Experts of a small language model.
Experts: 64 experts in each of 11 layers, 64 ReLU neurons an expert, 4 picks a token, a softmax router, a shared expert of 384 neurons.
Training: a variant of SOAP for the experts, 418M tokens.
Below are experts of layer 5 (counted from 0) of a mixture-of-experts language model. Rows are named router (the router's row for the expert), up (a neuron's input weights, with its number), down (a neuron's output weights, with its number) and show model dimensions 0-191. Each number is 128 + 24 x the weight over its row's rms, rounded and kept within 0 to 255. Numbers have three digits each.
After each expert's rows: a language model's description of what the expert responds to. This comes from a sample of Wikipedia text that the model never trained on.

# expert 21
router:121180162135136131143125143146145163097141100140150140108136131146124105098143167144184102123120137143135120114143083124151113109129164155149118115118116130126132126098110124121114125117202146120121140152092148172143102102151100082073142140127162098141148098133103108107098137141108103132179108126131147106100156148176066122146106147114082123122132093164127131123133099106138125126156116124128116159136119090151089131158105133113131132117107123086063123091147146130114111101112116139089140101131127124135159114135186169116123117114096112085111137139130107074135091105132120144
up0:131165154130092137142115125160124101122076103117130138131137141144147144169125129152085149173133114111160151136125124141153133138137084121137108151131118152152104086085157141121143103165165142111172135130113128114158107087158164094146141125146090104129109082086128119118108151142151085094140139113174154125127137097128117073174132113107088092100083152134149109107143115113133168127178130140136126133096105149156128107108131097121115162139110148127079085104147112134147138124105115099104143120148183105128117081137114153134145121122093136125125134122141158067139121150118162105
down0:117143145115136127096132176143134086116113110159110139114135144152138177147133179096146097101137141121116133110079101118121148124122121086127155098156128142139118138139129122165122141131166106120160112135131135131128100121081092105110105111158102103129107126141108107141087105090148142170124123136170137193130179148145132141112166125083117135084133118104123098111109130129099145124141126108149103164163102107129110116128140154123139113087153127093099106122147131127132132116114115113132140092151135125160100158121156109108134135126121137117150111134132126109134125098175153145
up1:133140126167157133090086096108117116134139108137135173096107167125121163100151124150103130142116169127108142116127149141121122138118104129116150118128147120126126155181106124119162167148107156179109145106102114101120147125183125131122100144139120148169156108141112106080157117159103171142107129121098115136093113166120079115130123090127159193121122162127122139126124149094140119115138129108090143130154153169112128140123097106138152111136199158109113117139147160142174085125113109142134133108147127105181165093128137140108116153165143105094136110128145114124114100116116152131
down1:133141142099135128100115137093135107129137135120154134127143136126125139102145160131065146111080129153156150147103107107134135107137113116141144137155129114105122133049111136148150150144123174102115118123107119124153105131132093108135086143085138150119162150179133138099148130106130136135137122133144108096115135119136123143124131128143131108078117140152127163142094135148179131125141167154108143128116130142126107092081132133107117132116125127152141121111110146132116112103131116123116169127102154164136169175112100136125151117140114135127153111093137174100137136172148120167
up2:106130122151167142083104132153120119124126177147139159122132123171132151115165143164109153152089091135152090090161167130108148040194127129137135131071110112121093149126103118137121116154101120162156110148113130137117138160146099109090124108101158137137166166142175124162080133131117127130138119113139123078111143132142133095126138111080121103100110154118143150152126107133127105101141125121104123089116088129081076155090135135111104137102123114117097154134137093121138133129139138133104155140162167149139088174151137089142130120113138116083133123080120133086092110140115066171
down2:095163148120106124108163108110153108120108120126121159091082131145115135134112104137098135131121140106147184077065143149139121115142128151137157134076135128115140115136151142147110116120146140124126098141126130148078116142121112149093178161159161128104150140118120119177099151120118116154150108120089138100117144114129120152127100132151128141121136148168171145154117153154143121092144165128120154143142125177092152122133142113144135134141118160108160167132159191113087118168134170118128133137081134138143135078141133146127140111083158110119117178131106078135086156180157133116
Description: Slavic consonant pieces

# expert 17
router:099111139102089140104093100080151121141143111148093123144110123184120116125122103124105126163147128141108127142106108158105156169121142136109080157083127136106119082132117139146168118121130095147102121141136148104121147141112152142153128133147147108111126095140137111124107146159119154077121168146131133164156150149137180164142120106127122156130128146078156182141110121128124132100122093156129146101135111150093094095140127125125121093084072129117114162141105113115103143102139102103188130129093125179067106097127124147152149146139113107141161108105159103122122137156116142143
up0:125140160109100146116109099144135116141097144107144161137098115100106139120099114139124129146080143202151144077117132157144138148133142118103150154142121173122100133153115132093115116152122092116108121159152163065123101138162095154102150140124116158107131088179079122164155121093118096143108132096194145107120167111104120143137074171129123132155095133157170170178120163132138193120134117128153154118102136135143126121120128118155117117138126129172115166107122139149136124059107127128117112128114117100170090096103118087150144146159139145152107133132082191145171100153106150160
down0:144147149144152113087121166090136120116148138161134164133148126130140087115105156118137121136137106107136108117114117104133128112160128090185150113171137158117131101133127182118088127162096140120118154124136137111149130134123139118151149092110122139150142133046096135116154122116147136100173099145110117111129101127121132127112153118166167126124127135132149086138132152108151086166126167156129115121115154113173170140122138112069152095131101111109166145140140138123136124145149154099089177139140178169088147119120115149127180109142132148096154115144164148127157126183150105159
up1:165129125085147107136167083113156079103127148177149133085145112144125117138147127133103135096143131145153167138106115125072127102143127154145114133134130109129141124109127168128135140142145178160111126113125098164118125168142149099135139106139082130162093150113090085134139140166109126108134103121138168139096110098119141203165130112117137133149109137104105121120162123130088138122125111157149118151109084139099123176114096116122114124114096114138124137160179175123101183103144157143129074166081144118109149147075136130169138150108109136133133189107094090139118109123093121116
down1:103138084080146170151109138099170087096145143068115176134120122129114150157114074129135111160155120153172095082094111115096118098114090109112125111130120112139112146133089126181105135104136149112138135147104106126119146113158126106161150124127129143088057099169138120114138141167146148152114132113098128134128148155116156191119104129111126117129112102122162151116143112131121132145133146128122104174129125137125115121132146115118119121040156108144148185142141158121103160121137121108132122143121154132142140154159131106108145108131151123124134143103124084132130164147117146169
up2:099138118124115108130101123106091106086133161129138153087153149152127144149096137118124151126127118139142105129136160170092164138105111141120118146159131153107114134123088149106128136088118167135150114147097159100102090105117120099136178116165120108130105103132109137129091144166136109102097161119138079137140143154146159153185160119130146106106161120097132154102124100142098169124111107117077128139142082110112125127147126106121147152091101142155163101141148143120137125102137121107095142135115131122102104149180121128147076157149137144139089134120108105122141109146073119180
down2:082136118123129119132103090136154131132133124086144147133140109148151116145101136127109141125125145140122126156173172111136164158161084153083139148119093063138119099163140116175142136107133130134163113098103137112122102149135146092151114178151117087160149121140097104124122137149112128123158135098136135171141119106117131126098118104115153133142144157115119103139118125104113162103094136173153136106128111119112115133161151138135154081094118159148114137126120146138118099108130096138083117148104105082166164115115140147128134135174147152121119100107173138177117104125092112141
Description: Narrative personal relations

# expert 56
router:112079085114132099153133134094101101141094098158114141129128190138122108102109157072105111134110132123168140161150130106126133126136179156154104107143120115149120139142134150138135096132099162124146156087139141148163125165127124133155148126177144158133158127126133109129150132116180115094151096110118168095138110156175135108139103108081100108140134073089162093162145078129133163142090098127156106116149126125148094122126158105121124163156098133115108092124133100101129136138149117112124144140120175174117120146088113140127118138170134175095114132122123134153119104114142167122
up0:145094111135135117114172124097150127105136117102153125138124137146092112108111116128140154099109096136119109152126152144124126135143128130141091084119089139112125141134117147102114104146120146140125134152115131100167165161127136144117180094122106149129127133127138086107116109133177177103128135110139126092173135103163126135136119130102158100154097095112144132168149085178137098117142120101120144130124118172168115111094140156146155139151129100123139039148147142131126138109114142143126106186084136116097117109121105128079093114150134113157096124178131124152183136143122134186
down0:090118129164124074123141127120136143131146072145094138133198100118128149139123145152111125171069096128121121169156114164116144117106161092152182130136110123100134103134125140120079150099129129094145127171095151125078117063163168105098130111144097106116115176098120129143153138113131135168150113124092113127114117134086143161113104084138113123100124131118160150141118115139142146154129118101107158117116147135126133139093122136121143167113144124144117107107133149147112142180107123138167131194124100136133088112102104125114097125090128123132148170102093148127125094085144106090
up1:176144140074086136154083104187147121142090122101140120116143137098122155146111109084101086119155124113138090097110117170105147137092121131134157114168079126152104103137137120135137168123148126130129133112128141121099155081114126106129091147154130166128094096120105117107130104121159170129154074108125075131134111134162158089136126117127135089170141145165116153115132120131111152135094186164084127114201154149180147123146140171138141151117163107146125158119129120096120122137142153155137096098120115113113145138140134118071143154143120132170137145169143097168089147109160128084
down1:109168131141095139097126102155117143149184122131117127163140158141136144113086138149113131163142134170147120150127121141101066148118090132119118107108114147122120136130108092128144153093105150111146159126146141131148076097118140099134135081102183105148131102132113118132122127143150090149101129076118133081130148153106124139146138079118111166099102118127092106125161115149121137118154139165140106095117118159119083150165123120101136105133108108120146081097167132144120128089139147127130158128107111136099187145121115103180140149139126129064092133112138169099126122094125139148
up2:111105166110106133131158118159121139118116123139146117086114080076122081147113110125104105155111118082126126152138152132134155140128167137149170126110089140135153111127115129079114148139134174130124143152111113088130152132108132104141112149160095180129108157084116115151161122179165119138110089133141135133134088126170168114131165139117104086124150097150128126101112128136110147179130095163077133119142133143130109142117114061100157114170124196161102096146137135112156186116107141141072145153158100123076085112156119148126086170114109139099110133142130102139108137135146177151
down2:129147141104168136174108104096162147117063110121090156127143151138059131114167122121107123118124149106140148101090103163126192155114125138129151160147125115080107098112088147118098116127162134160141103128124122100155124140132139126110097130143102165148116143152134133136152127152107150112149116112090162109111101142115138132130145145090142117159149122132134103117142120127123121184121128147148106124118109145132159131122091125107135103136140117101124213161122127108144137100083117122117141125132116113140095146139141125133096164153137177145161171138135112095124160135093142105
Description: Latinate suffix pieces

# expert 14
router:140181132185138119133124109140147156112075121125164124126130098109116164109152160107160096100140051134150107170109120110149099125111119130172124105138157138128097116158135115120174177118141164135161158126106093133109119115126123150156153085159129144134131134121101108110125138155151165117148127130120149128102137127080122109119113160108123141131153137111182151091122139108133105131143136138143162147139174128148136156136091144127148087111112142130126122126106169099175142128091136137126174139126162114092128118130164179138109104142101144155143099145189116156147117126141155130
up0:140085181137119164106146141114121129087120165118158090129131136109149137121150097087146116116128135098090160140158155113144094180086147122161095115156102135111159167100135147149118123159140080153114131117132126123110118120138127110163118123095120101130092141108145143101126122160137174144124101133132102159103132158143139140128098153112142128084179123147095114119139181132112153122114152173119120155165141144125141140098129152169125164111173131111148135146124150108180102117118128143164140143150119124173120096123114136137103145108113108154110140112142118157152101084111131104
down0:092168116115124122159130105168154099104151111138130125120111108119097129159129142125150128167153092118111108104158134125130124141116136123160130125164097152133109141130149089170129106136155105139095138157142159135117078131119111118142167146097122118130125119142138155090112129143145128154163134142132090134140127143117142095151157137104157111136108160170125131136081161143069130127096144100131153137127105085091132083185098099098152141134138124141113081100133105148156145115130111117137121125153127148108131112149112136176097173092132133177134142105185144142125155137150133123
up1:136148069142125162148148116155140141139143110168155098135104117153106132129145115125158121113160125133129123121165122158153104134153090112129123095138109079118149109090109156133131125145117139120140145102145140166142150056123131110137214121108165097137121118193091156119095127116139145171172097114095133122130105140071158169087097168120132119117107136131136139181142151119090136122119173166117112129121155128116150122176176176123127137109104111129105153065133166131122160115141127122151095159121121118107096076147096105121134103164121100128122137126099155141137111101152101114
down1:159124107142093115110144124098127144131104116143155138132103174118132091146147129150128132111144155157127118134123127106119132085104138114133099127128130130147168129107192140105167158067124149124112130117152120130105179135144162176142152144113161152089120149127144109092131101121119123094150098114133163132130136105139130116123121187163131165105082132130135122114130156120114117136137134131138109119127153114114140152153143138121128104123079099130110121132094077098139167122097151171124133095153084116088134162159150142114102154174111112112153106130099119134205132152137069133
up2:118116121123112145114113091158108144107145121116148137145107121111124146138129122124158151107136175092148131144074193076100131136112099126141096143152133114104110101125139142119135132106119128110165136125153096135126109136081106142122140094129157094125130150093113157134121141114133175136147117111138100101117098074128141159102138163140118161098107104110161142096130130126139150105119129137152161140138144140153127119157152162137129107113096074176115100128158098085100156140131140140091166132144156082113158140122164119114118127110115154163123108151143130130131094154159125112
down2:116128089125099188110102106113145121099127079144121091175160129111135154125130167140130149112130082086142128149117148156157099102164113140125106131112102111125124122135101106147115158130125099084098158137144112125090074069154111135135130158152112109144105166130112098100160135140141177096185120151138124145075079088110154105137149122122136133137093127121152123110139105157120156126126126116158115119118100104093138131152140167154162152121133099145142088128126138148107181129101076144148122138129115149145157117098114132100140132129152135160133153145092097172086105139150100124
Description: Mountain survey table cells

# expert 42
router:154122135134120143124132149132123115114081098124161133117154154124131103144113102098107100101161113136167140115182144126136144117116132137143134163174131151118116115110157120121081126167154146094153146109145118098108104147142151129121142111143122163175174104114129118151161109104122107131145144082133135101134099132162133105103093130086110085121146107127132067162137139109159210178133112105123143145153155167170158103113144094130159155133135109109127148138109134105125075135119112124120139131165110111156148142114159148125112169142075140113090142082146171131169115136121132149
up0:108132149139149085114113159106116100164124107154102159141126141142155167125077157162146139083087134156115112109125141137145135150152118096123136112172146181117128101129089123124128113128125097107154112165127113117136124147095117139117181143115109145147158114125114137168145138158143141119187114118157107120105150135123145114127195097151171113153092164141129120113106110145120156147146165097129093118130086154099089095132106118127136167165149111135105138099136112147124117101069120109159122144112102109180115106112175124117138148146101165138144127140124129151146119151110111125
down0:158152129136093104146132138162119074087149087097120102096115147093126137119118157146137082119170093131115095134104159174165105099138130089121118119079113146153137182172143159123168128137118134100154127133110105127133147137106121083147179105108119123136140127121111081120119109118152142130163133112099123131154126157098128129135125126098137125135137189160099103123152130161102106143127132094103138117167138142194136117149137108145134133149154143107119118102138134136146124140126148137142110103144148142102126097106135096102119124125112102142136103134143103151132144145079096099
up1:091147100086084102094134121147136124145115135122130092164151104113162153108107109153137177142149131167135083100160127078092147107107147135117155097163113120132126150108136108104142125091084124104169101133132148146138068125089124151167116128118092102098123104149148122120134142130148155145122151100107163115149118129096144139137114119151154162169101109090154123118117150152106163124090114099163113110110129127101133131091154137082109130147118115137140131111068105168114149166156140157151153131126158131123118168135068150145129159131146155143130118114090126141166140124088133133
down1:119101115161155107140124135111129149174128172107116136154144167148136136115107154141131129146167112106125107144160159118158141094081146132112113122134137138094160123108075155124120149130155110116112166101130150116160149134100113108198122135121168140124117092163127174111114148118112094144124102138142156142140122126130119112107113086154162193107127115122112161093140103121114180120164095143163119155109084088104067126187161156107116102135117177129154133152133116151165130099171087108095149118118104126110117121122097129166106128148085074111110128115096154146090117097094107117
up2:118166161146128122069114117118139112125111103093156119146167124183138097142112114138120121141161097128138167125151108146134125128128090106117113155146075123125123091147189150099081128153074130123167108117103163136160095149133089100136061200176149108124161109143154118107121114105106129139113119090121138117119150103157120126076094144099099103142114107109148159125147128098133104098105146121137127151152125170110141126100148132151129107167105104120080136134147174135112106132121169084129149116092159144153107111092149153141136116126115129121141116146131129156167168132136116176
down2:170080128105088137149101107138165109135114125148096117130138137173115089107178139132160202074119106126129130142097138131122152123139119119091127139106140120118106075127187146108117137128166152116137154126120085119145134119133130134104117124117148135113094122123121106130133097109148118084133128148169131107092121137089151084095098095111133117110106120133162125133137141116124129109100145139098173099155116143156143079158128126142187135137119155116117138108119112135163087145094119150140111140152127166136131115138111099157096148105112116127099109138139098140173110135136131114
Description: Inner word-piece syllables

# expert 38
router:154153122127134145135083112089156141138126142179143107110155110166133103113149119184143095141120110119107122140136124113140158166099148097147063112098174120117155152151085122101141165094128103157136149175125118109161128110165137128146102125167127083134106103145141109102111160108100142081127149134157129128114110130135159196118114155155126133114175177110175154131109143139146167098119106162114140104136156147138129118124166096125126123122129138106094179123122131146145096130111108086107164120119131194116122076131145150100122149107116084167149154129162120135125076138147171156
up0:129161148103114082100158084132126142189160130123124069112120132153117139101115122097124147108116130103153142138111108095110165145179145148109118124125142110139126143117118143134128110111122145116151114152130107127143157150099101124112147086136138162094109114072179172125149125102131120089110148079104110139138113166137144142075133124106123154114125123129145111156163133131124133115118167121157140149126140134128089069131098156130117103141137127087143118135141112156166182126157089102090109130104147158100135132115135133098158117126134115132158084135105159102145105110132107103
down0:148096149091138110146126082124144128131116145136108145104133102141106096124123083129137107115126113119119089113084142126104172134130104147133156081115133141130100138125164138147132142119169165162120112161123139153094154119139150146158173126139119112119176064121157103119154119157075144146151088090151161145120150120129104146100138140145117111104149092124119131159125081097130132147134148123149153167147163103205141122156136143125108160123156118174147131127164150131136127156115082117150120177125114148142100151150087128160142130171121105126154101130138126125112114115162097117
up1:132135159144152093129137122177125144108119156113186137170141130176145154089127109092093107112136103157109151089117137130126117171106127130139080139110089078125099148094104145091114146109114113112138138151130115078150147092142161130156113128090146110084132115156112119141081133125113115113098141167122141136125174132141101140137115172146138163089105125131127131107132108075128114088128110113127089143148145122073142118153132125124155122128157154141150121119113128130147152129132144083117171101110109138101138149158119100116165128118102134134159156140135139110129106082123106155
down1:135159065162138089154109164119108131118114091134150075145136104129103133128116152109128150180137130153115080173142116125154157175151142133144102109071148156132111130123122132147147139114143152065131144125144123149172099127105140131141151124127110132059109118180126152127121126138109080150136094123158121132141202124126145152133154152124143138111121146069097090142151151132129162141114116138132129082147118129101161114139167108134120156146140099109114150144099133123128097172133130085127144123131077151108183133162085123102133115141115141111122145101104125109121113110089088155
up2:150127147136129129104112122173103114145126133114185121144117104151048136151094119129092157157094129114156127103164114130097127157091073155118090128136128139180130161139149121125110094109185161124142102137124103149122116149159140126148132137126128129173123140144126111082104120117115097157153146114133136139094153103139121142146112134143133137125145147153135062140120164095160177115127142129124140194132106121135133133143127122111119128135095170135150107120107148075148141134106082121095128135134113126146118144134090121113141143111148126131091128117107142120137117129113133153
down2:152118161107188143079056088105123112148157110102103109204136097109118141146115155144157161174107118106108117127159086091105120140128126147114139137160138091132138179135095131186123078160152134165129139144092131143154134141147163100128130104115117155170108087151166149128118150125141109140081157128131154127110098134136166119103172135137116137107144136157108133112119112118163160118129114095143144127105151100068106162104145170093115104151120147106113123143136137128110115093109102115128123147115091155145156165114144091124144135072124114094110080142124094098141147086120127125
Description: Biographical action verbs

# expert 23
router:115110136151163109109116169140123106151162098147152149148176143152137185139151084105135154150142170109090141085144111119102102088163151171140107103078088121147147129086133133142091109137104084148174142072103145168111084161105128124135129124095144126147150152091090143127110133105132135120131159153133118183123160121095136148128094135100113118119132106109111104106148171068089121070096147157143127175116086105149115133138099169106161158145155085137116145137126143135165167165148122112122114126137118091089133102158146144153157085100071133102139103096130121127184157113161100149
up0:129163132134113127118166165125150134158149110113093104116153107085151110106127137127159115146135136147148140120140159133162147110099160153182098119137095129134127135185130161125113159110126119121143141121138120129111106155172132133131118100082131126178118116100132133154097111148111124110123142117134102198105133122109089188152096137136142137098121119114171119164131141124117118166149124194115180116099131103105125144114142088117140123150151091110108161119163110158132173122129128097144115075129163131134154097137162145130098122106112177119163127124116177121166108154098098149
down0:141105108127123130156079132096137106115070149134134141089142105197095103125144111113114111175158108137102124158123103142086084151102127148097122109126173147113099118150074104119143153113133107103123108136104137129153124153141140143110154093163135181133154058122111147114139112123115111098125083128091166145129138157130152181112150131123144134120160085104080110116152147148148150155134145100144128103113167119106097104136108136124121143125130152108098105145151104086123143172143101133140121172109141124122106143083127125150119132154131122135120128147112110147093126097105142151
up1:114129108131129137140149179131119131107150136113121108136147095157167137125174112113102091113101083133119162118141129144104135083129104150177106145105146093118157132101148112110145147087133119130125081108113083126159108123113089151169114144105146119148101168158128143119149127114145143116114174119141108094130087119140135140124192165138149138132122091124100121117133161127100091112128079147131141168098097155109101143133121122143165140101131143157106140131137184082225165098113145153141100068122102102174131147123151115115123111131114103145135119132122144099141112129090152160
down1:152135156147171158161155095193158105084148147138131173138147143165138117106161151127143106079105108118088118104134086145130088115107115148150115091157053089183151118132139087087085122109120118138146117112136096131088118165109127111147102106126096133167136142087140153129127167114138139134113106152114136151137099140130124160104095160127137137129100118201097106147178112117155133176125146110154105100123126113156114145144113114071141128108100090152168101090114131121138167135128132155115081129112139114132102104157150160077115132119140081105144120168143095125111150082141143162
up2:160131110167086142109159182132170136104127094148154096136158066132122169129087140148138098106112110098106139154155124147121132143103148126140095129069154119092185114141142152160112169126139135125147148137154118102112142155125114100128133190108112107155123159144084114117125125175102149105123080147106176134143134132073094124146167138105128135084133147132118084086149121094125114123135154152101159173152108157142117101096138145115161151132144153166143160129135108115118099131133153104154098158080115137148170087138105122126133151124124110115120173127124134100121149176117129132
down2:115168118115147113131133131136164098146133174101104141124133142115167146105117149109096126071105091097168120097131177125156128110091152132138148150165141105113105156122118150181114098135113150157124096145125121157122141140153099152125116119149085146144093131110117114094143136156174129106120123147124114121142178161146137055118148147096110141124083118165114135163127071164143149153127139108109151106154131117145147114131184131131075201076114113142140135117138145140103107087090133160133162108181135119109101172116154126102107152125114140076136132148074105122100098184126143090
Description: Geographic directions and roads

# expert 57
router:100143094113158172124113154123118112165157121142119141142119120154148151108118114163133121181158096127108099139112138152107141118090114111110117119113122156153146140121132116123159111139137127120113137128143120092145094109120128149130132146092159100139088110143152139137109072129104103125142145122125138174092137112124191137115176159093153144127169126149122152135102123147163113094114111121144091109109147112073112141142123129176131118091153136146107148120142068163125112134103154089145086127097164134058055138060124108100139152116147080155150088144139103139140158122110147102
up0:110146161116162110096101138134127183132135162092163160132134074125125138110141103152122154145175113153151138150144101166114092133135114126116108109143139149135130112085135123144128139101088112169123077136098169141106162072122085142111088107123165150160102174135168132116128125117146151127085109146087127142116130127135133088151133117095068115122133075160151135120128117104112138119186102139095124151106120146073107152130124132162144121130131136091129130082152116129129123158136141178146159126151139146118161135119131116163110111138137120111084114109129129125152109105138146047
down0:157161123164112099143103161177122116150122157132118132120098132114137099127103118126146117111134139092087130131136150141135146119116141119152116102095116157102124137121119107149122153152121140153120153099124110055127134132112106118131124075184129173064088094104123165094120145140185150106149092182128153137142121142104136112163136086127134166129145134131145115136125138141108099154123163137128103108142137162091116121149127152153112119118128154111136082131113116114145158132192123166121079122131121146098145132163079138108119157134119132128111138136156110143112129091152165128
up1:140174143133135126128183098121148148130124128151135130098123125141139103149110088145141112108100107102126090133087167158125110148115144156100182099164108153122118182150174087120152107118152114149130136096122135125153147111105124138170144116159132098123117128112147121114077112128058102136156119137119148129106114102095134165123151137136124156132136113158141142124142092128141108125143125156095147105139136158117139127110143150136134106123130144158141133151182135118125122137133178122160142081162093109126092118114102136107095107114138130123120098163134112153130111121172141113
down1:142139117141142091159150179123153167089148107122098119140110077137099106143186166116146151127119153133123109097125126117132169143132115117137142148147159104149129104108131156212105142125107090115085104151151131141141160149138148140098163124111151114140109122078039126143102137108119110112128146118153122098118094140134069113112137095146156145110142094133131072140146131126137128100148119085152131121134117109146160102094118150141102124116087080138103090142117143115151120123181166158096136163103148142164132127127127088138125118108119138135087097121131159087157152117107097152
up2:161120139129132145087105103063148152133119189167136128079122141103108127113084063138130153146090127145096108067123151146145111135122141132107122129106128084102136127131147175111108147154096176095124132093109105138102164127144106139140184122170162134115148111105096114117111146130136149090114172132090153117144138129168128109130098161161143126112168093154123123116135164139155129110098169109077119119129120141112134183093158153165135116128133128117141148114098112148119107115143136098122109124175115160106126116129122131136148169121143117127106136175173091115179139182134132121
down2:120087139078114078096078141126102127120162115125145126152101141105142110174117167109116117132147108143109137115128130120144115113160107125138103170155145111142121136095082087130135133126128107134152134169119180149097144110184094147141117127141160100126079131120112119132145139145134151134132110089120103158142128103175116123155127103161150108141140151155116148122088155148120127146097142105078134137133134074157122135118140127127120104099114113109157179147121081138134119154136133158112116174114161137169146153108120095158141107103133122134116133116094087152129154142076109128
Description: Biographical prepositions

# expert 29
router:139125104107141079124148142153113160140099146120096130090171113109165080082124155131140127093146122160139137144124118106120110132119120114121096150114125082109163123145154135151176158108118154088133136118119098148139159148091133138154133092110133106100089130168109140152147158136134117106101119149119129138161134124144149116092090134167148156134127155115121115142145107148110129124093102129125120121172103162095096095157090151158139096134116161130180150122116123131165129125131139104191137131097165146129133135168109138155151083205120066120117117093119108188104109177150124085
up0:108107109122130089154079099152132169096114127135149136112168149092095098088148100153133149141107137153144139115109177110159135171168129174103122104117113159155152130128084141097098103120115079116151159110132154147112145117151113103111107126142113153117147134091091090103143123133137133122119113138137130154114124141140138137059111138159116148125080112152120145072130107167128135139121159120142165123140133123127171152165147115106125156145144117106103115135090132116133140079109150167165146185153165153096135097119109118180173110155122101172091153128140140144131126180113135113
down0:130106136136114105140109157098159141093134113120158155129141128164094176158148124174127135130124142135146115111165109071146116094104130089130149134154141076114106116088089138167150130130119151126139126116129107156123125168115111132072066132110119119134117123108130155149103126107152167161157143116123131136176128090120108105164153133121077086128124096150125115157104138109140126163129096147124113130089155110139171156081137145127109107147130094129119143127127122082100100113113136097111147152078176122144146138166149126125134135132158139143127092100171073121141099127129173139
up1:108122069151141114119098109130135123106109123133137127103126068115137117159142115176091110153075120085150112108164155132107099147126144123127084157128126127182115106101177073124123123088100129137122122181166131139138164163169129167127118123136128139155141128141136118114169115102111089127121115141135092090120072155091143094137127087148068128157102160140108116110151135158135155088114081120125090115153095148117144119099132139131116180135106095096113169146141174075117102133101080095103154135133169113084103161105110178159172140116132079101101176120153131135091140143133177153
down1:125131156140100087142115149144122197107153151129134113120109116133112130113142104105116114155136154147106121132143141094116130165168118145121120096147146150161123117136180164197122125134193144070123132156164099130167132132107111181118130137129143096099102122109162117150152109139088107175107126140115107147123060135135115104105126147123111184122104164145097123142154165130154135113120091129113110157127096164143135109133155095133116087143120190158114115101120105099103145147125085128149123154164119142160116092132150135168169097151122098091135164139129144125106134119114171125
up2:119140136145119100156119111129146170097113149114137148136109120119131087144129117139194121104091090128124151149096115133117150141134108082116138127106145105110150171137096190067152132131114125082131106116076162170139140108148143156137155083144136154131162124128145127125169129155128149173067088113095153140126147127141161111142125176121123140112141187090105121096094124155129095121180113160106123129151085166103093111124143111187106093162131139117162092151127127130113119101113128137102130159119122112126135118094142123100086102147139101143114177131106158145113106153151110134
down2:118143093134111115147175162106138148139154129139095143132122129140148130147120142132154100126121100125118135107138135074113096161145140141139151134179141147157088109111094162146151106125125098127178130101139135093108103106122138140090113120118140161151126145144107146107095139091148142104095143151138126119122162138175134119091091143150155153101141137092132099076087102173107108155157134118155059114109115116127115103141122143136126101161123083112126129155144148143104098102167145125107136175130170177128109134125160086121164143062153128141114099113144138152127139135155168112
Description: Works and media nouns

# expert 4
router:114107162094126128174151107109125150162139105136125139164145190147160088100126101149157119112155159123129094065143127137121116113090116160079076137120102087141098089135156076136129093174161108152163133128111103163160111163133119136132113119105146107162113129118091152133150128119122143120079123137148131149138158120188133135183100122136146114120150145067099111122148127089157139099193122107152117133135116136114116141128118134160142144120139123120164098143093104123156137155148137137100151169115159135174126095103111063135099110113085108132120137132128154112164108134136137147
up0:134089141144131161130141158133123127108104179141116112111088123148147156087098129148096103099124114144119123155119146115114124135136135071120137112110121142096128147114110165120127148138154149112156115139120078121108113128143099131199140175112119124158120145170115161109112117113106121159133100133129163137130137142160121100159142134111158106124166181128133153150105126127132159117142086118123164080111094143108109137121139146157110160116124116183124100123113100095143133109126121105119109100146133120141087156129125110144136138151093116172129117161148178160138139153163114153
down0:131153124141154078164126145143115114114139192145100179070140141134133112167112141113143132143145126132132139117101141148113137146164152129141114104087142113145151132115134161107146121149116107119155072165122151110053190161133137131140105148128115125147155119179173098115129141102097111124110177154125117136100169133140121122091163126159167145086124092145122156136115083155129148175131137128152119128126145160119117150212157094114137142110136129096116135144078102122121112114138125086177117130145123094102137118136147166141145155145081139104119183100128132126118126119103145148
up1:133094167134173143114121087156161081124134115088155139124134140109120086167105108141115115122131126134138109122129170121112114114102130161130132187071102106108120095130110155106115078097134153133160129092133123132145139135106109130120092162152125139177141146152131104126108110120116097165115118137104111101131132106086156113121089111086126123151180128106149130106132158105131130142159143107130117130104122117161127122156142151119125149115115141114116137133115109153155099120114154140142127113122123129148109160130121144143114140170119150189150189120171160150112101170121136132
down1:108128153139112157137156096114109067102140122134156109135121141142144105111119106122102117134129093155132126093119129143135097168152140167120132155138089084156086109147127110130131145156119141107078075143151090137112099119118139139131120152146109118181112134108117121110170113127142122166126127160134115122130119104132131130163131182111111120150147137110110074098157135127121135110111157078145122134160146152133160112139108100142154139085103093125134136135159117153110117125126127111118169086132118121163139174112098127121152125100174105147155163124130105092163134176160199109
up2:107103102086131114138125160125135116154130143147163144153138143129140136114142147108129209148137102143117069138150105101158134144126129129157132124149141114144141111120126106100129127109109131151141122167141109100133154144142140127142130145126094094143083156112108157145145099131127135101169142122126126159078122120140113152113127124120149134137097112122161131124145139147178132169169103137126133172116146110120146162133120124127094162124177105119085115109126136060150143149119181108108105112167134154090134148094115084160118143132152155078117125140152125152137162146146093121
down2:153139105131133117131128101118171140146152144154161114159136121147158155094130171096149187123138074157124130134129088136163123152145104059121099115155100145115175135151137088164137132144112134113127108119138121105149087113141092139155160146098127067143148151121116148116127127105136116129120126166122124106129118157136146106164122132125112116151162106136142124113147074165156142110124138092143121152107158130117159124118136119183103155142119145141123184140108130110114138144108150091091122094096175123132140160109095120081142139128107164119105087081161132105151161142112120144
Description: Sector and commodity nouns